Below are experts of layer 3 (counted from 0) of a mixture-of-experts language model. Rows are named router (the router's row for the expert), gate (a neuron's input weights, with its number), up (a neuron's input weights, with its number), down (a neuron's output weights, with its number) and show model dimensions 0-127. Each number is 500 + 40 x the weight over its row's rms, rounded and kept within 0 to 999. Numbers have three digits each.
Before each expert's rows: "comes after" lists some tokens at least twice as common just before its tokens as in all text. This comes from a sample of Wikipedia text that the model never trained on. Tokens count by the router's weight.

# expert 43
comes after: " M", " m", " one", "em", "m", " l"
router:513507473557539554473509460575518519594506573463524535476430530447464509501521509475501479473501568535528501540435537527484480505481493471486507476508557468461422518464548485532498494578492496516474477542454499447522539483575513440531542486479516501490572540520468525505430515543465476570541542507457394477524384534447553464557508494546511532525572488495506443504420538471554461479548
gate2:443545503496504577479390543551495477450492503441531489476546397511474479467486571439504482492545506498529524551454512457492506503471546513471487530480510476489504439482524451500497501600447560560578516504475512523495621519495502511543482532497443492505539505503553471523434469507537524470534591483522477583437486506509450570470432580505504538530496512501527483497431499492503455542556
up2:516508472456477581473500489554516466512475524541460520432471565485451512515515523522568500460525520530441446474543416584524524475543494483459513471513417509461551456543522439522408426522509533483503486582569538548511565579485496487527510483550498533431515481587497504455511505480499520501520551492527453514505478494577483557507522516541501431560461493450535429513468516408530538510507
down2:469569489445555545512477474611510538493377496461498515536531533517503477487493565512578495404512572561486541508477524453525477584492513450491479478477456515539509539503470583500517492470519464536403510490521511526546501454439497443525471521508422479505569548487525429488526470468521414435505482451536500485461480473452460494486569538469481524514501531546500496444496468530544467461503

# expert 2
comes after: ".", "0", "1", "2", "3", "4"
router:522465556426546516577504479488507486423483548457474480518529477560473452523481525553479443397563520480475555499477528495574546518496548519515548443577505506463520443525507463497610516468464489478564436454462456494457534489528458500497494497463468540473422522474505520500556497473476467443543549564546486541558468527438561510475527494542476520500546555586467484489554451486463461512504
gate12:456442496479529472528505531473522515464511551512473552527477493511521517425560537510448442543524523519479476509533526468484460458421516488588476513484491540460525608512442631459497471482455532514490511486598410479540488517545474501465490475476519609515460463478487548487493506457473494598402475537431539489521574549506537473522472521508549486478464511530492471504495525459447499509470
up12:489430578530508464574430498494505491448469540461560498509468467565544441503517538512476469451480501445472486544504498488520549549481550515490484427496503548457514570500413545424550486423466553501530526565532431502504583467564444477533487447503536583524497502469445530510493514495399462512485433544469541533533527543474551488404514463479474455496518480522550495521533522477507503491494
down12:495501470492459483519483507391462474502466580543476528469502497513450536448500504478551548435590573483464568498552503490503488498477519526519491569487521534500474469515449525530465481391560462471566512471504458497512444467509456507462472503469516498447474464454518497480556462471513513574487591470447515447447529582523515377494498487505499446450448481481544554486487484529521559441546

# expert 54
comes after: " |", ",", "-", " the", ":", "|"
router:451486480471541585497463547514570499497528459577409529492534468504562433538472526480518533391439510540526546538497508467491513536470469535472490591574540505513447496460449532558537495469489524519453481501532459472532508522482482514405499524600483559521470478470455423473520459514499520550430462467465486497519502508485498594554473466486517572463480468476517482573488491502504535437522
gate12:544503576490549490578494460553538529506510480476514473540506537478543515500469521525503397528478541490493496504516546475516554534402545496464475499578417555440507445585449553605447484527452468523507486502475478525420485587547506492489511483440493501544390457450535485476527524509532484491512489507500500479467531473555532457529479514472546518473499475520463451458559488478467529586553
up12:482530492513526422516484484514555491480510492519534373514478490458519586452505520456510412540511503541477448451580574471540476509525449554467503474498493532451533478501397532490554483526463470579570493496473554515525452558504514487466489500544476508467413488454482475499540523473530508520467497471458557426467495444610520488511482530459555501524453492484487434511498509413442509485483
down12:458518493568520455460553489555520537460521504536509534509510480544508490507428518510572529533517526575566513432466485554484525538500465460489437505489532560500471511494556503499522521531519542449511542579496480404457547499505550594505513517548474473485477592518493447496541461517461446478456591460493477473450491585511520483604473523451580453492503518518516462541446511502445548496563

# expert 60
comes after: " ", "201", "200", "–", "202", "199"
router:424476484450532515472466479521471507465522517497512547538517465507478474511481481504503505426450488428457529498492450477517591450505522521475458510490542503448464439543504457510461551473511483608525366454514459578474560557473460456453483502491550571579469521523506521543438503535469472520549489549569502475531500441537542586467525530506488586495530483537443460515524498497539517550469
gate6:490548516531451578574548525471495526551496493476525475505460459533474530481470512467432572564514515444449490426499496537470495454505517466556517560467559508596464502510549466448503507576456549497537542483496487495480431507460576458512483563507568505489551563601428498496498491577463500481520504478527515531444539521558444485448513507517532502545477544474444546463455525466469437558490
up6:465457514523454521476481469554491405547492499541461501452482511520488505498510512549455587459492455498482459438438527571514515436585468469518552542484484579533489504471539503494458498435505473483526494486417452481528526462407512542477455498523502451492520461475549546503489496580482489463420469464515512438532517471501501448558499530454469528494547554488512558469485532618472523509607
down6:488498568462522478547520480450461514457508508447527565524464486436502506494489485498460489447508558438485507458577498492481428595514552538553522451459590461508554533472518440548498542592579507451461515545530531529451579417499527508481444494468433542476528442461482507497539479546454430530493508440440512465518547521529507434515524574532539539492469439482493534483501509491510484477534

# expert 24
comes after: " c", " C", " p", "C", " g", " P"
router:466541534542472466532501478499519508480464486456508488458445464550476498452560465451478499524500512463448553553456535467479437476462517486385511449496556481446508482536461492482504461445534516469534497527449570511507533469512538544473514528560401555498509542512468464436581548516454460558472504532522447516547436555488449557448525580460466526470500452548563497520537522595531445533489
gate1:490515577476505496503490474470486485504522533483523524464481532474466455498502525584560578462463500475509442534513487449542501481537439519485479475534450457513565421453459555555497499499508495488530487454444530564512521464554473501363476514561453524513507458485455466490517485580514525429486469551607467496588472459473430495475454459425472472513475465513484519507501571488520556466431
up1:512570522525462522514475553532483501488536551469502487505382537553435454532553519475562543524490497495550486541567464514516470497454454526454512477406494566509534406434468439479494522483460423476533467440520455563490524542526491547409442462513507494536512463516419505501570554510510518508505517495584455457524472493577500503515473505466446488447497533525485491470544418461502517533484
down1:555481510563518491489488531529550502582437506500509463427488476551540491510410474454517550463457501566487496544475463540477556568505497461438534466542522509472481451415520562526464420479532544459509490511490506464448486439518511406459503583484554486467511498523519522561475476548572551441553491521511502496450454459477516473579504501533490449552513526548545488505559523490417536513562

# expert 0
comes after: " the", "-", " a", " (", " \"", "."
router:438517495530424467490493538441482453454469475519530522483416503516509599548464461525568459561423437519511524475496411532469518451500488546471543583516492471527497468519480463480504545455439546470501482472508500540487624458463478498432466515544453532585507537548488439479432438509531519540464415510434525516450488488513493522529524494476456489450529477481446505514550506487468501461519
gate1:532532509485480553496485495462518532516478539518453498535444541513569523496476484567459504548487548426456554562530504483478494422551485537501464497500506503529540513520547446529490492481426576489494424514507467524519536469501424521514402465486567495541446530514452431472439508549365452479469432520480538490518511563492492497526533523481443451513594571476518436479518482466535529540523
up1:558515499491447436514482517564518487539549457513515495524518536518483518473502496429495489529498520526478497444487501443521457437477493522517536401540524504480527490501564457541468631537565479444561524496458519493492526477426462571510493439536484506503482469491565433601443502468497522479503573574479514540461401510502453436468506439574458525564476485475559501488503506519518510546466
down1:495532449501560495509504508564473512527486521520486493519528512512513568536526565515540466486564502516495511455460458461568539499529523387480586526514483441484465502473453549491556493520448523434538567494435503541471474494563539522605559460445470444418545489511441444533538475505454561477491494579470535498513561466496497475562459456573473500524466515559576501509509531496517505444466

# expert 57
comes after: " S", " F", " f", " s", " U", " R"
router:511525605466471587537476444513475538538437479506519499472449498521475544458508463537492480452547393504563608512518504465475430489539467463487491458473550520476488537571543454484545522484541508504496505474513497500420548465475544483546511406518461453525472456467565459450495500500479539440547484502587482554501436518499486489562476467462507486525554485421534523522494490427533504493555
gate10:534554519437596556497546536520544497502512552498483515533555517526532526612510579498526531489498502512481511548513512436512513477496436457514441604417461556415521490525523529521492550554528524449506469514599376481518521497479500520517478527508542512558443470478460429513471506545545496533505486497529500482456467493516460527522477490461471568538508486555521553512466568467430497504516
up10:425482462539426460485493545519434446493538446495520486465495471476436459472481482530496461427532536466529518469601503521476577572514555576440505500613407487556491446525445504561488453430528431555582500476454511492478476525483480466483511475461499489430556530514548469502553488486482486498505487470424445475494466500476488451466523548531494525526554482469495502537472504534539490551497
down10:515495515538492467422483538592516543589578541490441491476486463502472475518476496459460513432492500467535523552489474485500506447534507445472468500493588547467558501505512513503507452505564479539524501491509478624540593547481548546506544473535498487502434542452484452560576496528470523544511472513488469507430587482487502500448529484506512547527446544408429495498527438479517457550490

# expert 37
comes after: " p", " h", " s", " F", " n", " w"
router:437473531487463552548435562472447475527498564531566589445501577554555492528518493582586451495497461449471434563475513531492461455472539497451502495438514458499518505508520462507473475443473512480466543538552585516503514481535545554471511468499515485464490497532500471461433511556534520582495511557549588496554517483516458516495441472453500440462478468487585485479486498518457454487552
gate9:489593527564559497508462551551551554450527509437537482472513495515487504515461508503445506534517500472546480534524477444508512438507560582436482448476455479426526523426511502459514496526498493474514518431504444449501588463597527589488551517509536548546534500491465473545519490472540516531516480511518454535556445434418514516499563543445476516468480531573472518538502470527497447577531
up9:574479512546561533469511571532499511492551500542447516570436511507548497473529436414467460447516493492532481463525425520527513523525472537471532548452493517551456537481500534475542501489484577437452522557530490473545625507586524518484541508462471511444489466474531505545521455539488512480428521491491559519456546532455533546507474515496545489494502471583498439576469562522476532448427
down9:531525494456436523497526543479493490472457471533486515549501534488489519494516490535545464493493561501440528493519495473501392521434470508476483429478561450536571489467515503434483518593507464484481573473502567522474574442498596551497491523517472598532558522545518523478491441486537447518461505565545567497535555530507488574474495518537577549431413519525489554474527466516486529542478

# expert 15
comes after: " the", " |", " United", "|", " New", " Dem"
router:492494460491484452515467493558513503544515497560575529490429552498498549547513488548522578488492549487535448517519484469485433488528474478517497513501462521559522521482422537513481506453474454423516517447527427463450482533495559554430478511443523551451517496487454480521533537473555493555533469582522498472554566475497422470484519529632530519443427583558518505454541510473498487508447
gate1:480564539487614586474465556557505537507553535506558506489444518495543409537482550530474532395510480540489505520476447468548546455499498476539487590475417534522520532549448552582501483470430421463528490431572480525563507549480428546477485535521469491464513468476444507468514456476502475546494506535524542524439536504494506519503459503489447514441505497489481450477529467494513486497475
up1:541491508470469467449506516564463521518530525482456547473562484513546454523513493492528423581474536481505516423533492473504491556512475467442445516565520466494493472503516482567547501613571506487552478547514421458526453474430478505501484516453463465512502507488508477555478593461481475543544483531519445540528477500512491482548579431590525573569475456544469520546439497542542503442536
down1:469516506506425535497554532534552467526501558498451493531493535522522495531514527472498446464379507478576498520520477453451490517475436523501466542524532529474473519459511534437519493526572511522475554488397491457561546428482527432512517508534515418575452502541525546498547495511533404504482450549464527541500452461489542531434476499550487572555493531506521430572461539463478539525537

# expert 32
comes after: " B", " M", " b", " St", " R", " m"
router:517575550494443477539557452542472511447496517567510466518433539444417564467512461525495538506502482517500504552467497490493467520485498505527446493533519454554554522460481486476500492413509536502576527530454544433511509456532534527455438524485514567485584419488513504472537534424534532488537529571494497567566460493517462503520489516463500471454471517429589516463455424481489556506584
gate0:491489498411590490543502510537507546442570517474441463521482519466496483507484502563422488489450463515481510466456510505546470480503566564478523463457502499488550412606575429436504489546541527543479484520482483494512449541484549479536482600489498546543505420425481507487482554522511536517564455474485541459517498543519468552494523474503534490509513520583474472441428487439521476563495
up0:408484433539530522455538551552536501579486591457493584539523553497460487509555516524525463452513520481510521543512423504463499522516522484516520474550493479532476522600478530512513463478488473581456475475521455508456457456514492506507502509487513490476456493541503528501491500473432424512497535535433387437456495500525446488483488462606579488440445495461589472489506478462462466537487
down0:547460482507388488465459557514547471519505503527530494518545587411468471518510510502495480448488505541470531502527529578542555524527507444526501480479496462491472554539566522515504421542540514547479535485546460496493446528563550493511547499483493501497500587469522465529562473520525483489445507486432529528516564478595578505552510553489443530562515560552622496501485520517535435524506

# expert 25
comes after: "==", " (", " \"", "\n\n", ".\n\n", "S"
router:453493512438450475485554545517531519550445467493496436491558520529564480506458466513446580496435510547510558540497465491459460445486552575470406512571503447494495449489521461492530489461420497491494503468496443509470445475442527494506480540457541542492475563540481406503502415454564454444524493458445452502518495510516463552485562564447527503487437528493490542534515464495502507589484
gate3:597450558492490455521522525516570543517512516478467461444527551583569462528481512531500575451501503475477504518537517486546512512526493527522595552505491476512443564468460519538537507517475518463419455473472489541538429512440477466568454466437467517506512474528621494491462440498473545434565508447533494541463508530467504419511458524518555444521477534553557539520448487485520490472491
up3:511457509519503508505506467480488437518488527451548455553448516509490429543545569523494402587487468514483542542515515405506472505432513504464566448432481511544491486484506507459501504499497483506518456477516466514417491501482494511535466551423559499543512522466504530490483504433414516478457472464535490399495477504568571464412491519508512550481409488497473431443559517551564488499445
down3:513549494548597468552428562553511513472505539493508550520468531493466530427543465555485561434506472543493460449523519477541575438480545461487478513504507534503502470505470512494462492519516526536422531465496597487488526538546416472490558530526406527550504409499540483493473477495525512514460543499468486495489437525475502549564477493524449528466531544547512488541502515381500508532598

# expert 1
comes after: " ", "6", "7", "9", "8", "5"
router:398506426530474449570540538501493537539425495460536482477565474491554521530421473474488483475492524573517505438515483496486537504470507563483514471494415427451471452521488453566415527464526492537543490462494512500456547515542503537533495485445480526492524499459471544524423425481399523479554460538540531524534503540485496473479516484600505534473552580524519498530544456493473472567501
gate2:493520582530487554525489425533518513505551526525496550490470458550430495417477555482497526407477506457493555443569476421516511448518554438477495487552523547519471499527462516546507476498514545481455462479436520501518484593539518518407455499540466488508499421507453531545530490528453555415473423538523523491547499437495455499514457458464497489419498534537554462506488479517565497549527
up2:504486474455524518491503477454521479531448453412469423503472499483507494569512494536494470595531510551575451524458505564487491481484498537566515472484504507438526475462504462434514528523511537539574486512561472505470457404464448471580516480442521556496469531519505480477524490517487468499483605422534500432488574606509543520489563547492477538539511475467423511539508537472492484466433
down2:555436541497489508531454462486476451473501503462520459624528522576509543492462527487446517560438600484540546480412524485501479396473460495505538538503462511452527501522458492506530597555388470466482471466502491524495510541535497427533513554531538460440593515483523534456484443450493498503566460519506490526508521510519502576483547515532507519501521465453527494472442505551512474481501